Experts of a small language model: 14 layers, vocabulary 4396.
Below are experts of layer 2 (counted from 0) of a mixture-of-experts language model. Rows are named router (the router's row for the expert) and show model dimensions 336-391. Each number is 500 + 50 x the weight over its row's rms, rounded and kept within 0 to 999. Numbers have three digits each.
After each expert's rows: a language model's description of what the expert responds to. This comes from a sample of Wikipedia text that the model never trained on.

# expert 6
router:493518525531482542477489531579421506548546485428535518386534472489501494536462559505426539510449427512498427542531559442406565432553539430547578500506505531390496562498
What it handles: Line-initial list dashes and bare spaces before numbers or dates, plus articles and prepositions such as a, the, for, on, with.

# expert 1
router:566515485499578422496411479537478491482547455460495547543524587469504452521529434513370617406596513561561517616498480573457497498548527468453513422434504421541571458495
What it handles: Line breaks after wiki heading marks, sentence-subject pronouns He and She, plural -s and suffixes like -ers, -ish, plus digits 0 and 6.

# expert 2
router:549439516434428528592415599429481480459574484465527544448464455509496519500453498473440513477514550495510448530510562528526567453464552476412586461567421518497573494578
What it handles: Year and table digits, especially 1 and 4, plus short words and pieces like it, be, not, her, public, -ic, -ial.

# expert 11
router:557472548463454537471471583466490492474438538492534585463528497429521519473393557410447538488490551525570450523443582508487517439525546486509529430523519543488600535556
What it handles: Markdown table divider lines like |---|---| under headers, the digit 9, dashes in scores, and word starts like first, cont, ex.

# expert 15
router:478503588469408547455496567531497450450510450520510491512523445446509445534507490491449472477509447502449429545467597495480489562565496438470510487563495480397465523545
What it handles: Commas, periods, colons, the, of, in and sentence-initial The, plus Scientific opening taxonomy infobox classification lines.

# expert 8
router:543472474543427419510445536580526559462537441578389445460482523554459535506544465418543473500350481570564519415500390427551532487502570519517470509604494488599532540544
What it handles: First pieces of split words and names, like cor- in corresponds, El- in Eltham, Ad- in Adam, ap- in disappeared, plus quote marks.

# expert 0
router:519426466482522512412484548491523450464595466469492534470538530469482460464538416443542505497580495418509439467507530507484469449504526429475501512509492503548451491460
What it handles: Mid-year digits like the 0 in 2004, plus percent signs, ordinal and count words (first, two), and average, United, University, Society.

# expert 13
router:533522465475443568523510463482500550535549435501571521515457454556502500431437380416521613510416493443441500460512539463434492478598576492561579472380513509459509492401
What it handles: Mid-word and ending pieces like -ent, -ment, -ard, -ant and whole nouns like commission, class, organization, plus percent signs.

# expert 5
router:454524547563524557480424443475521440461500444503543515459509439573550656524495467471487545473553436515532492503512438544444423481489547529377559428471502448523524495533
What it handles: Short vowel-heavy pieces inside words and foreign names, such as Kats-u-hiro, sold-ier, airlin-er, Chord-ata, plus the digit 5.

# expert 3
router:366520491510443499475572463491514599462489581543556470440525486501629465518478536486541428453412454572515492449545480486481461485459514526490444533507467529596461446460
What it handles: Single capital letters or short first pieces that start names and words, as in D-undee, H-ampton, Ch-allenge, often after the or quotes.

# expert 7
router:534503470484445528526387547533518597437569634395522554450508455468543502536442442484625535547537551490499366472599530450519452467563577457565577441505459396473600567468
What it handles: Direction words south and north after the, plus word-final pieces like -ine, -ation, -ter, -ity, and digits 2 and 3.

# expert 14
router:580430544490551499482484537405540461504441488487559582488505498405451451524429468487483570528538474515567487504525515512586528451550510463431567489447456531483542532541
What it handles: Spaces before years and en dashes in ranges, plus the first syllable of words like Rep-ublican, Exp-osition, dep-ressed, Camp-bell.

# expert 4
router:602387453484477522617462560599557415508580504499453554436524557539546513499488433470600474444559459427597450509472565467538491431488492495434625459540424538424571562454
What it handles: First pieces of proper names and month names (Jim, Ju-an, Don-bas, June, December), and the 8 or 9 in years like 1873.

# expert 12
router:558484506489549474519481588405540499527513483492580525522437407527507470481459468461487592562486515543597465492535530443500455406564519431467587438543414483448579519477
What it handles: Digits inside years and dates (the 0 in 2010, the 9 in 1976), plus 's possessives, sentence-initial The, and suffixes like -ated, -ional.

# expert 9
router:453579548411445583445455525492449504431521506411477572494510452551507521490429499537516598522458557559431474509513621463574487484495479459486580532461450514508495454521
What it handles: Newlines, table cell bars, closing brackets, commas and and, plus -ing and -ed endings, marking ends of lines, cells and clauses.

# expert 10
router:554481500424471504573534494378515476533537513403468486461485539405419523466423588530490494593472487566492572482499523448513555512506545549484452517533440463439598503531
What it handles: Table pipe separators, section-heading equals signs, and verbs or connectives after a subject, such as and, to, was, has, that.